Weights of a small mixture-of-experts language model, trained from scratch on English Wikipedia: vocabulary 50257.
Below are experts of layer 2 (counted from 0) of a mixture-of-experts language model. Rows are named router (the router's row for the expert), gate (a neuron's input weights, with its number), up (a neuron's input weights, with its number) and show model dimensions 144-191. Each number is 200 + 40 x the weight over its row's rms, rounded and kept within 0 to 999.
Before each expert's rows: "gets" lists some tokens that make up at least twice as much of what it gets as of all text. This comes from a sample of Wikipedia text that the model never trained on. Tokens count by the router's weight.

# expert 11
gets: " a", " as", " the", " an", "'s", " to"
router,174,198,231,234,253,159,173,230,214,213,193,184,141,163,182,237,213,243,219,181,210,212,256,150,170,247,240,194,125,238,113,106,198,198,269,251,228,195,156,191,184,197,231,190,293,182,194,221
gate0,217,199,259,184,188,192,182,207,215,184,209,211,201,180,158,226,216,202,237,159,180,239,149,208,205,218,186,205,136,231,153,205,169,186,215,202,255,188,189,182,158,204,201,191,271,199,194,240
up0,139,240,209,221,239,200,192,220,240,182,122,211,135,168,215,145,181,248,195,259,282,176,254,161,192,214,257,266,221,215,170,202,148,154,199,235,173,197,212,252,195,168,236,204,163,204,162,239
gate1,167,157,174,230,224,134,229,195,231,274,233,212,212,189,227,179,181,241,209,201,212,253,168,150,208,174,216,190,208,235,171,141,264,169,170,222,179,226,184,211,252,142,194,145,151,231,244,154
up1,163,180,214,227,202,112,218,238,241,204,234,138,222,194,178,237,229,224,163,116,228,189,148,221,174,225,168,204,175,201,199,205,204,239,167,201,160,208,151,222,187,215,249,249,192,162,175,190
gate2,194,217,177,178,215,190,187,249,263,273,188,239,209,267,224,227,192,173,184,200,168,242,234,207,221,253,191,187,101,173,220,192,247,198,142,234,78,273,147,177,258,259,216,229,167,234,194,183
up2,202,165,191,200,190,176,169,140,239,187,213,196,257,218,157,189,207,236,151,172,208,195,176,168,232,213,218,287,253,179,164,230,181,171,201,240,254,233,193,203,191,215,103,140,309,170,190,157
gate3,266,109,156,202,200,225,109,248,221,186,201,200,203,213,179,156,162,218,166,228,214,196,238,218,151,179,271,164,148,234,182,163,251,228,242,204,173,242,163,133,210,177,155,164,181,164,273,275
up3,198,187,145,172,179,207,219,175,211,229,204,181,157,270,228,185,202,275,180,222,184,205,187,172,220,204,201,181,245,140,161,121,231,177,174,131,182,178,215,191,264,223,203,230,224,217,212,213
gate4,224,194,195,167,264,193,212,255,216,151,130,257,143,173,225,137,238,291,244,259,197,204,220,223,154,142,198,239,236,206,175,222,228,229,159,293,153,293,189,268,265,197,231,175,197,204,121,193
up4,218,179,236,213,191,189,131,177,204,199,190,190,153,150,217,181,136,253,256,299,223,185,226,174,181,199,169,147,168,250,228,170,194,238,166,208,173,158,156,166,189,156,185,226,203,229,198,179

# expert 26
gets: " the", " of", " his", " her", " British", " John"
router,266,253,196,171,237,269,193,148,200,234,161,144,151,163,125,260,210,198,242,141,175,236,220,177,165,244,250,157,116,229,170,209,203,164,250,204,193,156,191,165,188,160,247,164,199,203,200,201
gate0,178,261,175,128,244,142,191,239,152,199,164,269,146,222,216,161,214,145,189,144,191,219,211,280,227,219,217,253,164,200,192,203,177,182,150,191,260,252,225,190,188,249,258,135,239,248,199,250
up0,137,245,165,185,188,220,244,249,184,254,155,207,195,154,237,195,206,231,274,203,174,205,195,259,169,263,222,194,211,246,249,148,173,209,189,223,200,214,236,141,148,189,210,174,198,218,149,246
gate1,193,166,192,174,205,208,227,217,165,206,163,217,139,214,134,247,193,213,188,191,224,277,152,228,101,137,154,225,283,151,221,208,254,127,126,273,204,225,161,277,190,194,193,214,226,146,230,201
up1,170,211,203,232,232,236,183,190,233,207,251,114,226,147,218,161,216,206,162,190,224,180,236,197,316,204,217,142,174,209,202,202,206,212,229,116,193,238,199,178,175,153,205,128,213,251,198,189
gate2,243,170,219,214,239,216,136,200,221,105,200,178,225,209,232,244,233,220,285,180,230,184,224,220,193,175,205,174,157,241,215,244,164,169,190,186,154,182,213,292,172,142,180,192,189,185,226,141
up2,291,187,198,235,202,253,215,190,243,233,163,215,182,207,210,174,234,255,193,232,308,253,197,234,192,298,215,176,120,213,265,197,199,167,187,171,214,197,189,244,134,228,145,139,144,185,216,150
gate3,164,203,139,209,215,260,248,260,170,217,188,148,138,253,175,204,158,130,195,78,184,253,193,126,240,251,189,203,213,172,149,242,200,158,205,237,177,130,244,153,168,161,239,167,199,155,151,173
up3,128,158,160,125,175,204,229,242,192,195,176,159,133,208,85,211,160,125,214,206,192,190,212,204,226,218,179,245,225,161,199,175,235,144,158,177,228,167,182,146,168,218,163,180,219,207,224,279
gate4,179,230,244,259,171,222,234,127,216,189,223,199,204,175,174,250,233,168,282,179,155,239,132,140,166,201,191,182,182,174,210,257,252,218,147,168,251,175,244,199,231,293,253,276,184,181,109,228
up4,151,212,260,130,171,235,240,165,178,230,145,207,225,203,123,204,211,190,210,212,162,224,248,220,217,201,203,140,152,214,145,192,146,183,239,136,178,180,213,199,175,220,147,165,204,204,241,248

# expert 13
gets: " of", " the", " to", " by", " for", " with"
router,230,247,235,297,239,198,168,132,202,197,214,162,178,203,213,190,160,247,184,187,159,228,264,87,183,250,277,102,129,260,168,214,153,208,204,230,231,133,196,142,163,146,197,204,171,223,225,176
gate0,136,254,176,187,174,240,237,180,212,210,260,228,135,231,140,244,247,175,229,191,167,271,185,97,234,250,219,171,190,144,237,249,207,184,220,130,251,149,205,105,161,209,177,245,172,152,200,252
up0,202,203,174,131,214,164,111,251,173,145,273,241,222,208,195,144,170,197,181,162,219,228,195,213,204,250,185,164,173,249,234,241,169,222,229,196,133,282,225,289,216,182,183,228,254,263,184,190
gate1,240,214,268,179,262,141,228,243,173,262,166,164,284,234,223,251,195,219,190,163,238,188,172,144,167,165,174,200,244,171,194,207,241,157,178,129,135,178,188,244,170,187,161,166,182,201,192,258
up1,230,243,215,201,191,169,130,229,273,215,228,239,254,237,256,303,194,161,234,187,236,168,154,181,202,198,247,172,211,175,179,152,241,183,269,267,248,218,192,221,226,197,224,163,249,197,151,195
gate2,226,272,222,182,234,207,253,157,162,224,225,213,226,246,157,266,181,212,222,188,207,200,163,219,221,182,166,182,136,225,193,178,246,326,219,205,135,181,246,216,201,282,158,199,272,221,255,252
up2,195,223,158,237,182,247,168,208,256,242,248,166,213,202,124,183,213,171,218,282,202,183,152,253,169,235,226,118,144,232,203,121,156,187,232,138,206,189,234,178,217,183,136,224,161,231,209,252
gate3,289,95,199,268,186,173,209,198,241,192,270,187,268,173,227,206,99,275,166,216,228,247,254,98,226,198,145,227,183,197,190,204,284,209,174,220,214,197,208,231,117,188,238,264,149,192,247,183
up3,160,272,155,191,176,226,202,160,197,227,258,191,217,139,256,248,229,188,224,164,159,212,194,209,246,139,214,235,208,155,201,186,228,275,219,154,213,139,209,161,249,297,210,169,237,184,150,214
gate4,288,236,171,138,141,296,263,146,215,194,178,170,189,239,205,174,202,195,179,247,145,270,185,236,253,183,188,217,198,234,242,209,219,313,189,158,225,328,207,147,264,124,202,215,207,266,242,188
up4,126,158,145,231,201,150,194,191,153,194,242,212,175,230,192,278,213,122,139,220,196,220,245,212,174,140,163,162,150,218,122,153,244,164,185,211,221,217,223,218,189,151,248,240,178,119,286,224

# expert 20
gets: " to", " by", " at", " on", " from", " in"
router,174,160,178,186,224,212,184,172,208,212,139,195,143,150,101,212,191,231,202,185,161,240,164,78,139,219,240,162,159,190,180,134,231,217,261,227,184,152,168,233,201,198,242,197,261,252,207,240
gate0,315,228,190,184,231,197,188,174,208,204,206,155,190,137,188,150,200,124,224,269,197,180,127,220,198,226,193,212,168,148,264,176,233,242,247,222,235,148,224,207,148,186,184,257,156,201,224,162
up0,245,300,197,144,178,232,218,183,220,198,173,263,190,166,219,155,227,132,247,260,174,263,166,246,180,221,223,165,136,229,250,125,194,249,264,197,201,259,206,195,161,223,188,263,191,133,224,188
gate1,228,215,224,251,238,246,234,169,243,175,193,147,231,189,290,280,238,284,170,186,138,226,174,194,151,273,220,228,256,153,278,205,272,229,144,182,178,231,282,163,149,203,185,237,163,229,231,201
up1,188,246,172,164,206,126,157,242,195,196,189,215,173,116,211,225,213,251,171,183,192,236,195,285,139,225,301,195,185,104,214,212,185,247,187,208,200,191,139,148,145,258,180,181,136,268,235,208
gate2,203,247,218,241,226,196,238,268,218,192,227,240,210,187,183,169,250,192,252,219,215,219,243,189,228,190,255,198,119,137,160,169,204,163,233,209,177,219,178,187,287,170,222,174,171,167,238,208
up2,159,191,211,161,208,184,170,165,185,206,186,184,239,230,256,224,155,167,130,221,143,194,144,203,211,127,150,234,238,240,225,204,195,215,169,232,131,175,231,225,93,196,187,201,223,173,182,176
gate3,205,198,191,161,232,161,192,165,182,230,157,153,203,99,182,209,186,175,169,255,154,287,230,230,177,164,211,249,185,164,200,171,265,163,259,203,201,171,246,221,199,181,222,150,174,254,227,159
up3,215,217,169,197,191,171,129,238,248,245,139,183,178,139,128,155,189,147,164,191,249,261,189,306,219,180,247,186,175,199,189,204,266,180,205,201,192,156,172,185,219,236,230,235,187,237,221,188
gate4,264,126,164,166,201,138,240,207,116,263,229,197,222,211,229,182,200,245,170,262,232,184,168,153,177,217,140,244,195,243,163,161,256,231,201,206,118,109,206,206,213,201,243,168,162,229,212,188
up4,212,129,175,112,135,182,236,216,122,233,258,178,199,118,233,181,188,212,228,196,225,148,219,191,202,258,191,169,164,168,134,154,179,197,207,242,155,147,196,232,188,167,231,171,154,225,182,181

# expert 40
gets: " |", "\n", " and", " ", ";", "\n "
router,187,199,226,213,253,198,117,234,250,178,129,184,206,180,247,166,136,151,185,150,194,249,156,138,153,227,265,189,167,240,131,198,197,199,211,220,194,148,150,206,152,150,192,266,214,227,224,171
gate0,234,244,160,132,210,173,227,234,137,194,170,184,193,194,184,310,190,196,221,206,239,253,226,198,165,201,197,138,163,195,196,230,261,176,229,185,245,172,197,241,213,155,199,202,173,203,178,189
up0,127,150,154,267,176,204,239,166,301,229,159,223,141,192,140,208,161,197,194,175,223,161,196,265,176,231,221,188,181,180,197,259,268,212,250,148,206,273,63,197,145,193,166,231,203,237,122,225
gate1,207,196,355,197,200,228,225,158,198,163,126,208,220,113,192,173,150,222,214,200,179,213,187,186,160,260,173,179,181,170,227,199,251,239,201,189,270,158,236,148,221,268,200,174,121,158,217,244
up1,206,213,195,243,138,268,166,230,105,170,221,293,220,209,187,184,179,230,239,249,191,203,234,197,253,246,195,181,228,189,154,167,206,149,250,198,249,163,233,186,229,168,213,286,202,216,212,147
gate2,159,193,156,170,195,201,166,200,188,209,187,210,226,211,216,230,202,141,230,167,153,180,187,147,207,219,228,198,195,224,186,197,162,153,257,161,235,221,149,245,237,288,88,225,205,172,162,184
up2,227,230,185,228,197,153,185,229,143,245,287,224,194,200,201,129,195,250,203,196,296,156,220,225,151,186,231,243,204,199,219,188,256,318,124,229,208,192,201,179,214,210,206,237,232,159,197,234
gate3,169,181,205,189,196,277,184,121,228,220,189,177,206,223,229,245,259,162,241,239,142,226,158,160,176,180,193,158,167,136,265,240,250,231,206,196,233,168,156,245,241,205,175,174,257,185,211,194
up3,200,202,200,140,196,203,194,261,232,214,188,201,148,164,207,208,162,169,182,137,229,161,288,199,205,214,143,218,237,178,81,215,200,137,183,208,272,137,161,166,252,101,240,203,84,191,236,188
gate4,227,234,178,184,234,206,213,183,222,164,166,195,168,170,193,207,282,244,251,179,213,260,233,168,189,220,194,188,234,180,235,248,148,266,173,221,108,182,207,182,174,276,149,193,133,193,191,180
up4,146,234,224,183,213,218,237,270,195,175,188,212,209,249,178,193,166,175,220,222,175,244,203,310,178,158,159,205,169,221,157,152,221,164,180,165,190,233,226,209,199,206,123,244,133,215,200,162

# expert 8
gets: "-", "\n", ":", " /", " by:", " Born:"
router,210,250,213,186,224,192,184,156,144,192,150,212,149,187,186,144,246,206,226,220,144,284,195,135,97,232,229,206,148,260,199,194,258,168,233,213,172,174,171,178,195,222,165,240,215,229,195,227
gate0,234,221,185,213,208,144,135,220,129,130,205,233,152,175,149,224,228,207,246,249,146,280,162,151,171,245,174,207,197,266,262,253,194,160,209,156,217,230,235,191,199,231,135,222,280,267,220,133
up0,173,225,199,219,232,215,269,222,262,267,176,191,224,230,226,215,162,251,194,199,279,116,172,275,275,186,231,152,222,168,176,195,201,187,171,198,218,218,157,229,179,165,188,183,207,171,249,230
gate1,190,173,162,222,311,177,253,138,198,254,120,168,182,181,171,106,219,143,213,234,147,225,208,127,192,160,241,228,141,167,236,192,189,184,247,248,245,254,258,166,158,179,135,157,186,152,238,287
up1,184,171,186,188,145,273,178,213,252,248,237,196,177,229,251,194,178,261,195,238,209,121,213,169,223,214,211,248,274,250,109,169,226,214,195,184,161,208,137,157,257,132,133,201,177,257,172,239
gate2,224,189,192,221,215,210,229,213,243,190,217,247,255,167,236,227,184,201,192,212,163,242,217,235,188,258,187,126,155,245,209,153,263,267,178,190,193,224,156,157,223,225,238,292,190,269,201,130
up2,161,253,174,197,212,177,242,213,222,212,180,264,175,205,189,155,161,207,191,180,114,155,159,206,240,179,216,224,206,201,223,193,256,187,219,156,111,193,171,163,169,241,235,298,251,239,151,200
gate3,134,232,171,166,281,149,232,212,109,242,254,223,202,235,222,167,241,200,243,192,221,199,116,163,300,230,215,206,158,169,205,178,189,225,219,235,237,217,270,207,145,309,137,175,144,263,150,257
up3,149,232,176,175,216,148,160,182,125,174,240,226,219,162,211,190,198,254,179,172,206,177,171,186,208,196,209,223,188,153,191,212,200,223,164,217,200,186,178,236,211,207,221,203,171,286,153,243
gate4,161,186,180,184,212,259,158,162,211,139,209,154,142,241,207,180,256,207,210,167,115,213,274,260,200,207,194,239,217,154,142,206,240,170,93,167,230,211,186,131,172,164,254,187,202,156,257,144
up4,217,242,211,167,182,308,184,171,171,186,195,171,241,225,243,230,250,200,226,240,164,231,236,207,193,219,155,204,203,248,172,251,257,248,178,172,223,202,206,144,234,239,210,193,204,197,251,241

# expert 0
gets: " as", " to", " also", " but", " known", " including"
router,144,179,255,233,228,188,205,177,258,178,222,235,235,186,229,215,173,264,202,166,232,239,223,37,240,194,241,151,199,178,163,140,207,204,242,199,187,149,154,234,221,137,188,217,252,178,139,270
gate0,219,165,190,264,248,207,233,202,158,220,162,278,263,177,207,257,205,221,182,227,168,236,242,164,147,219,169,187,203,168,195,143,226,214,212,240,220,276,234,190,146,182,150,247,234,127,269,248
up0,201,210,271,164,236,230,170,202,260,179,270,167,127,257,150,198,204,170,216,213,176,148,142,213,185,183,193,182,199,275,231,132,171,215,193,184,163,128,146,184,227,212,209,167,165,248,145,189
gate1,185,191,132,199,118,225,229,181,123,148,187,225,173,277,185,245,224,235,165,175,165,270,188,184,205,247,133,199,220,277,212,230,144,188,290,209,229,251,134,304,235,225,148,205,184,234,174,194
up1,186,197,158,203,144,182,189,159,186,202,256,163,216,231,205,222,213,270,198,194,207,188,215,164,155,196,188,173,154,257,254,216,118,151,203,210,215,224,178,249,209,196,148,182,254,205,173,166
gate2,171,254,218,206,193,191,244,128,163,221,206,166,259,272,145,199,221,202,207,243,205,255,196,184,200,242,240,219,223,145,194,219,261,262,101,152,253,273,235,205,238,231,217,251,178,148,229,268
up2,179,227,184,244,142,231,235,131,130,213,212,217,290,228,223,174,211,214,203,232,185,205,168,234,224,222,206,184,251,191,185,142,264,227,225,200,213,265,210,202,232,202,213,243,258,160,226,290
gate3,180,154,147,195,226,239,225,209,235,196,173,221,191,191,215,188,195,252,217,192,268,271,173,159,188,158,243,138,175,141,160,137,214,230,265,203,186,155,170,253,206,233,263,147,186,236,215,209
up3,186,138,200,176,185,256,149,224,185,216,195,201,150,227,187,216,233,153,213,225,276,236,162,203,180,205,231,193,177,141,140,192,208,300,143,172,169,192,158,195,202,243,248,154,193,242,195,273
gate4,212,209,223,166,159,193,222,258,147,179,206,222,209,169,175,156,307,189,237,177,182,222,213,205,171,198,204,253,112,164,174,162,265,259,195,200,210,226,119,189,208,138,217,221,228,151,243,301
up4,187,248,219,145,174,222,148,303,156,200,158,180,238,204,141,223,249,147,202,177,233,225,250,203,221,186,233,248,170,160,191,129,255,176,225,164,186,202,177,224,224,211,212,262,234,159,237,237

# expert 36
gets: " |", " ", " is", " was", ";", " who"
router,137,239,232,203,219,196,196,190,213,225,151,153,229,189,208,181,171,181,163,178,203,314,137,176,178,235,266,158,125,254,103,139,242,232,260,195,194,158,166,217,188,166,212,235,179,150,231,216
gate0,131,177,221,162,144,206,241,187,181,254,121,216,174,168,208,179,175,234,235,197,247,265,253,231,213,273,271,158,158,198,160,140,181,88,250,199,226,256,220,236,230,111,239,248,232,174,248,259
up0,206,230,262,194,167,134,195,220,179,235,172,259,224,200,248,238,210,207,230,145,253,155,154,217,270,181,228,175,206,178,165,229,225,194,245,185,223,226,212,231,173,139,240,168,180,156,134,205
gate1,186,202,225,151,237,254,147,227,199,200,174,180,188,151,169,183,264,177,190,195,276,246,223,154,220,147,144,154,221,170,215,139,127,152,196,186,169,188,191,194,151,240,209,203,206,200,187,214
up1,83,202,224,222,230,193,199,252,197,238,199,261,284,247,190,160,208,189,152,189,206,231,179,209,217,256,117,206,167,190,224,196,255,125,200,232,322,277,183,206,233,175,223,170,203,274,216,167
gate2,294,176,163,221,250,187,179,261,234,271,181,192,116,181,175,163,158,200,209,132,197,238,274,147,152,206,183,206,205,183,198,243,162,172,254,211,168,110,198,169,188,199,247,232,236,141,270,197
up2,287,206,182,195,253,169,193,273,197,209,254,209,150,210,208,218,205,197,237,204,212,253,268,181,203,211,199,193,180,109,176,221,178,218,180,120,208,165,208,175,199,225,163,202,238,243,216,144
gate3,249,226,184,256,165,220,188,140,248,207,210,221,192,229,216,256,219,161,163,191,211,227,211,276,182,203,221,173,241,161,165,196,276,205,255,265,155,232,175,254,206,149,115,277,217,170,224,270
up3,150,239,184,238,128,173,219,129,233,168,189,231,174,182,160,197,239,225,207,269,231,278,147,268,224,136,188,130,175,209,187,239,295,250,210,223,222,195,160,232,194,225,157,221,214,148,230,169
gate4,220,173,169,219,177,196,189,184,153,261,138,232,181,109,135,239,218,113,81,163,171,226,243,248,155,277,252,215,215,223,154,208,144,179,238,228,172,204,268,265,168,217,168,157,142,237,283,236
up4,203,185,184,193,180,181,217,242,208,155,137,289,149,239,167,282,202,148,178,192,80,213,205,220,157,242,219,144,221,227,199,215,196,187,216,249,192,224,323,203,192,209,282,191,163,188,254,224

# expert 31
gets: " and", " years", " million", " m", " released", " km"
router,184,248,227,219,189,208,217,193,189,228,158,202,194,194,192,233,251,182,241,227,190,246,216,103,177,244,179,184,185,239,115,170,216,170,248,219,160,113,185,250,261,200,209,225,195,204,205,215
gate0,166,236,270,212,229,110,227,94,198,163,90,176,200,224,240,177,200,197,200,254,189,171,192,142,177,165,210,184,125,119,173,221,278,191,193,168,127,201,200,216,236,167,154,219,205,160,236,275
up0,246,173,226,192,190,210,228,208,208,176,234,228,218,223,231,197,229,277,252,157,209,231,217,231,200,218,174,169,252,301,194,198,156,138,209,130,274,235,192,190,174,198,232,154,151,167,234,249
gate1,209,221,175,214,171,222,155,171,181,156,162,175,204,187,197,114,190,206,208,238,214,191,214,202,272,250,191,181,197,236,229,208,181,225,174,200,120,212,203,142,172,215,191,225,165,200,166,218
up1,126,211,234,236,239,245,233,170,192,144,234,240,159,143,193,202,131,280,225,206,204,241,187,173,278,122,161,206,177,212,180,291,149,204,156,152,167,172,192,198,167,104,148,183,257,135,149,148
gate2,200,229,253,169,153,161,237,202,216,170,123,248,212,187,182,186,152,254,130,100,165,217,219,244,199,194,219,203,85,263,189,225,178,246,132,223,185,186,211,235,218,204,210,164,189,236,224,282
up2,173,163,165,261,248,229,157,251,263,251,162,187,187,172,130,169,161,253,161,255,263,259,216,151,161,199,243,162,198,229,198,164,164,182,179,159,220,182,213,197,196,195,198,185,192,180,157,197
gate3,211,147,148,235,200,153,210,281,106,172,249,193,214,224,172,226,222,159,242,144,160,223,177,210,231,256,198,96,274,210,174,173,235,156,196,183,185,160,190,166,170,205,224,178,220,153,182,134
up3,208,186,259,177,215,218,252,192,241,248,125,195,189,217,240,191,199,192,206,207,265,147,189,138,257,212,180,228,240,217,211,174,197,213,187,175,201,234,274,225,205,187,195,268,196,251,206,179
gate4,178,218,267,191,170,189,208,169,249,257,181,160,173,213,219,184,212,197,239,138,253,224,218,108,216,253,147,186,229,175,176,155,219,230,237,163,200,195,139,201,155,201,235,214,219,244,162,153
up4,190,140,151,233,225,260,228,225,146,269,234,189,224,220,151,178,221,186,184,250,227,184,237,241,116,136,241,150,197,190,230,219,177,251,234,132,249,286,145,142,240,131,201,172,209,184,249,195

# expert 2
gets: " The", " the", "The", " In", " He", "In"
router,250,212,246,177,247,239,223,169,221,229,172,172,197,140,116,191,151,217,191,176,172,229,168,139,184,240,212,145,173,296,153,234,202,168,285,267,267,111,182,193,160,181,148,192,184,236,193,211
gate0,170,151,235,187,190,221,204,214,173,180,207,211,206,224,194,188,185,191,221,187,150,235,207,195,208,218,225,212,186,176,137,207,212,194,239,228,269,265,165,187,191,263,186,149,185,229,201,204
up0,220,175,317,162,165,218,160,196,174,169,189,199,180,193,175,176,203,189,247,197,183,185,161,234,264,251,240,232,115,178,185,188,165,125,217,222,174,220,185,203,233,253,193,246,139,233,156,124
gate1,213,182,183,207,191,224,235,221,234,238,135,243,182,231,228,181,208,200,112,141,251,250,247,234,224,230,191,248,198,143,170,237,209,237,232,256,197,206,156,147,199,177,170,256,150,123,191,188
up1,223,239,99,250,238,198,161,273,167,190,243,248,244,210,225,167,192,195,223,255,128,245,148,221,231,185,219,246,222,231,152,181,151,208,270,201,325,188,160,147,194,215,234,206,221,217,190,228
gate2,243,222,195,243,201,221,236,158,270,111,203,197,140,300,204,178,203,188,197,151,264,179,209,240,205,160,197,165,173,221,195,240,192,192,249,193,221,242,195,247,169,202,184,270,179,126,238,222
up2,172,134,241,263,182,270,153,209,217,153,267,200,131,170,129,146,230,153,182,175,222,169,161,305,303,246,254,136,211,198,218,149,221,219,245,261,215,152,114,215,216,213,160,221,166,245,182,270
gate3,221,160,206,247,174,256,219,169,113,245,268,146,130,186,207,188,178,140,161,239,216,204,245,281,214,222,230,168,256,126,232,149,222,153,232,212,211,231,160,180,185,250,201,178,204,222,194,206
up3,188,156,176,259,181,195,242,258,159,214,293,192,141,167,170,239,169,159,192,163,197,236,185,178,142,200,189,206,213,129,160,146,298,188,213,244,186,172,208,248,259,210,162,230,245,251,164,181
gate4,208,167,149,221,190,246,149,283,274,203,209,159,207,193,160,243,105,203,167,126,236,202,172,301,167,129,232,139,291,224,123,164,168,129,230,203,184,231,172,170,208,245,196,239,175,192,173,234
up4,244,177,253,225,214,168,185,194,272,268,180,187,198,184,175,143,196,229,216,227,201,124,217,128,209,204,205,208,165,212,242,284,164,258,196,189,197,246,262,174,208,156,141,171,195,146,136,185

# expert 32
gets: "|", "\n", "-", "=", " -", "==See"
router,221,206,229,178,223,216,144,127,210,216,166,177,127,148,213,158,220,139,239,201,173,253,289,102,200,171,223,179,169,210,129,234,267,192,251,284,153,152,142,155,219,220,173,207,246,276,204,188
gate0,243,228,205,210,223,241,264,210,212,201,249,183,201,209,245,146,222,167,227,201,197,245,233,231,210,204,219,223,186,180,295,236,160,184,163,180,190,229,186,168,231,164,188,140,175,257,185,152
up0,214,214,199,208,155,186,168,163,226,221,211,146,273,283,206,248,176,147,205,183,219,138,198,174,199,177,232,89,186,151,158,179,254,200,180,233,244,257,220,241,182,143,149,209,173,197,151,113
gate1,219,185,175,219,153,207,222,177,200,194,251,187,208,150,177,166,266,159,226,257,193,147,229,161,232,142,219,206,214,233,224,190,256,222,240,226,220,201,145,241,226,143,250,247,248,140,160,214
up1,218,265,131,183,206,231,195,182,216,281,185,229,261,206,164,236,197,223,205,147,118,195,155,248,255,235,191,249,211,209,179,307,174,247,208,130,126,222,210,197,184,225,191,169,267,143,229,249
gate2,228,267,213,179,188,121,267,221,243,169,156,249,142,201,220,150,160,207,198,259,190,282,194,183,206,134,195,239,141,210,275,202,230,175,163,201,202,110,226,234,212,163,129,181,262,211,148,159
up2,208,176,182,180,219,154,248,225,218,242,156,279,130,144,152,245,180,232,169,277,241,232,232,197,274,160,237,271,178,163,238,204,218,211,149,170,186,157,168,209,177,186,171,206,211,198,139,166
gate3,182,171,223,264,251,172,162,128,153,189,148,181,281,112,289,297,192,209,149,212,190,237,164,153,215,202,196,157,212,184,192,211,164,160,187,265,210,199,214,252,266,212,185,244,216,170,289,177
up3,210,181,174,245,227,188,109,161,138,174,183,216,220,153,239,205,157,244,150,237,212,219,213,99,201,164,224,116,183,215,168,288,144,143,160,205,285,171,186,248,247,125,214,258,168,177,174,167
gate4,216,162,169,160,106,230,172,174,211,192,121,202,174,134,218,201,192,176,184,215,240,216,208,203,234,136,197,131,166,211,165,145,193,195,240,146,311,171,180,256,103,174,209,169,134,224,186,210
up4,246,184,201,210,165,195,249,171,224,228,233,132,181,175,159,184,210,220,199,142,280,219,229,117,179,197,218,167,198,132,196,234,233,193,171,272,66,207,238,241,162,209,184,161,204,218,182,182

# expert 35
gets: " |", "|", " ", " 0", " 4", " —"
router,194,156,243,231,233,145,170,216,204,177,229,174,242,159,149,188,224,206,165,187,169,285,159,105,171,254,224,175,183,203,209,154,240,187,289,237,181,167,156,182,173,190,172,263,174,180,230,219
gate0,162,187,271,213,183,202,137,255,197,182,254,194,169,254,158,187,212,248,216,156,250,216,170,206,269,167,202,169,190,168,134,174,202,196,200,235,232,194,176,216,190,140,199,198,158,247,151,180
up0,244,190,189,185,220,198,267,187,222,171,194,159,187,221,146,277,163,245,241,241,238,148,156,166,205,207,228,279,197,285,232,194,209,212,75,173,238,318,127,162,229,241,197,285,273,172,267,178
gate1,141,161,205,220,260,126,236,252,167,203,220,186,125,136,239,260,162,176,198,153,182,183,144,174,171,225,301,205,228,190,89,178,247,205,157,213,167,207,178,272,145,92,143,184,255,319,147,173
up1,149,192,172,144,151,229,164,127,173,299,255,147,233,218,258,156,217,192,209,154,194,177,149,137,222,190,184,191,220,154,201,177,169,188,182,169,177,144,220,208,179,221,203,302,149,158,301,139
gate2,189,116,262,193,204,141,141,197,167,229,221,257,196,200,185,164,205,243,188,153,186,297,199,177,162,220,229,194,168,297,162,198,253,121,229,222,196,128,236,168,230,254,171,167,195,240,300,236
up2,153,264,129,187,197,298,170,188,228,172,209,162,193,201,227,227,200,208,227,225,219,116,218,241,224,236,130,198,248,147,199,184,154,282,174,183,205,243,192,204,197,139,224,217,202,213,166,146
gate3,175,212,239,226,195,150,216,271,152,154,272,174,246,251,189,195,205,88,173,172,151,207,233,189,199,167,201,172,242,182,282,206,204,219,201,233,200,142,130,238,172,188,221,167,230,207,244,201
up3,162,209,158,213,205,188,223,214,246,150,178,178,192,262,165,191,144,161,284,209,232,166,145,197,246,191,229,229,113,198,171,189,211,240,188,256,169,232,182,174,171,222,147,150,226,176,115,157
gate4,187,188,273,196,147,184,238,130,198,141,253,181,202,165,161,147,189,216,147,187,162,230,192,158,131,193,190,189,165,202,207,197,205,220,288,204,127,166,169,152,242,194,206,249,231,130,242,190
up4,211,256,162,233,140,176,118,226,213,258,197,193,226,265,277,230,245,175,178,236,182,162,253,229,232,192,162,199,189,217,216,224,236,229,210,207,241,246,195,299,120,249,161,133,176,221,82,164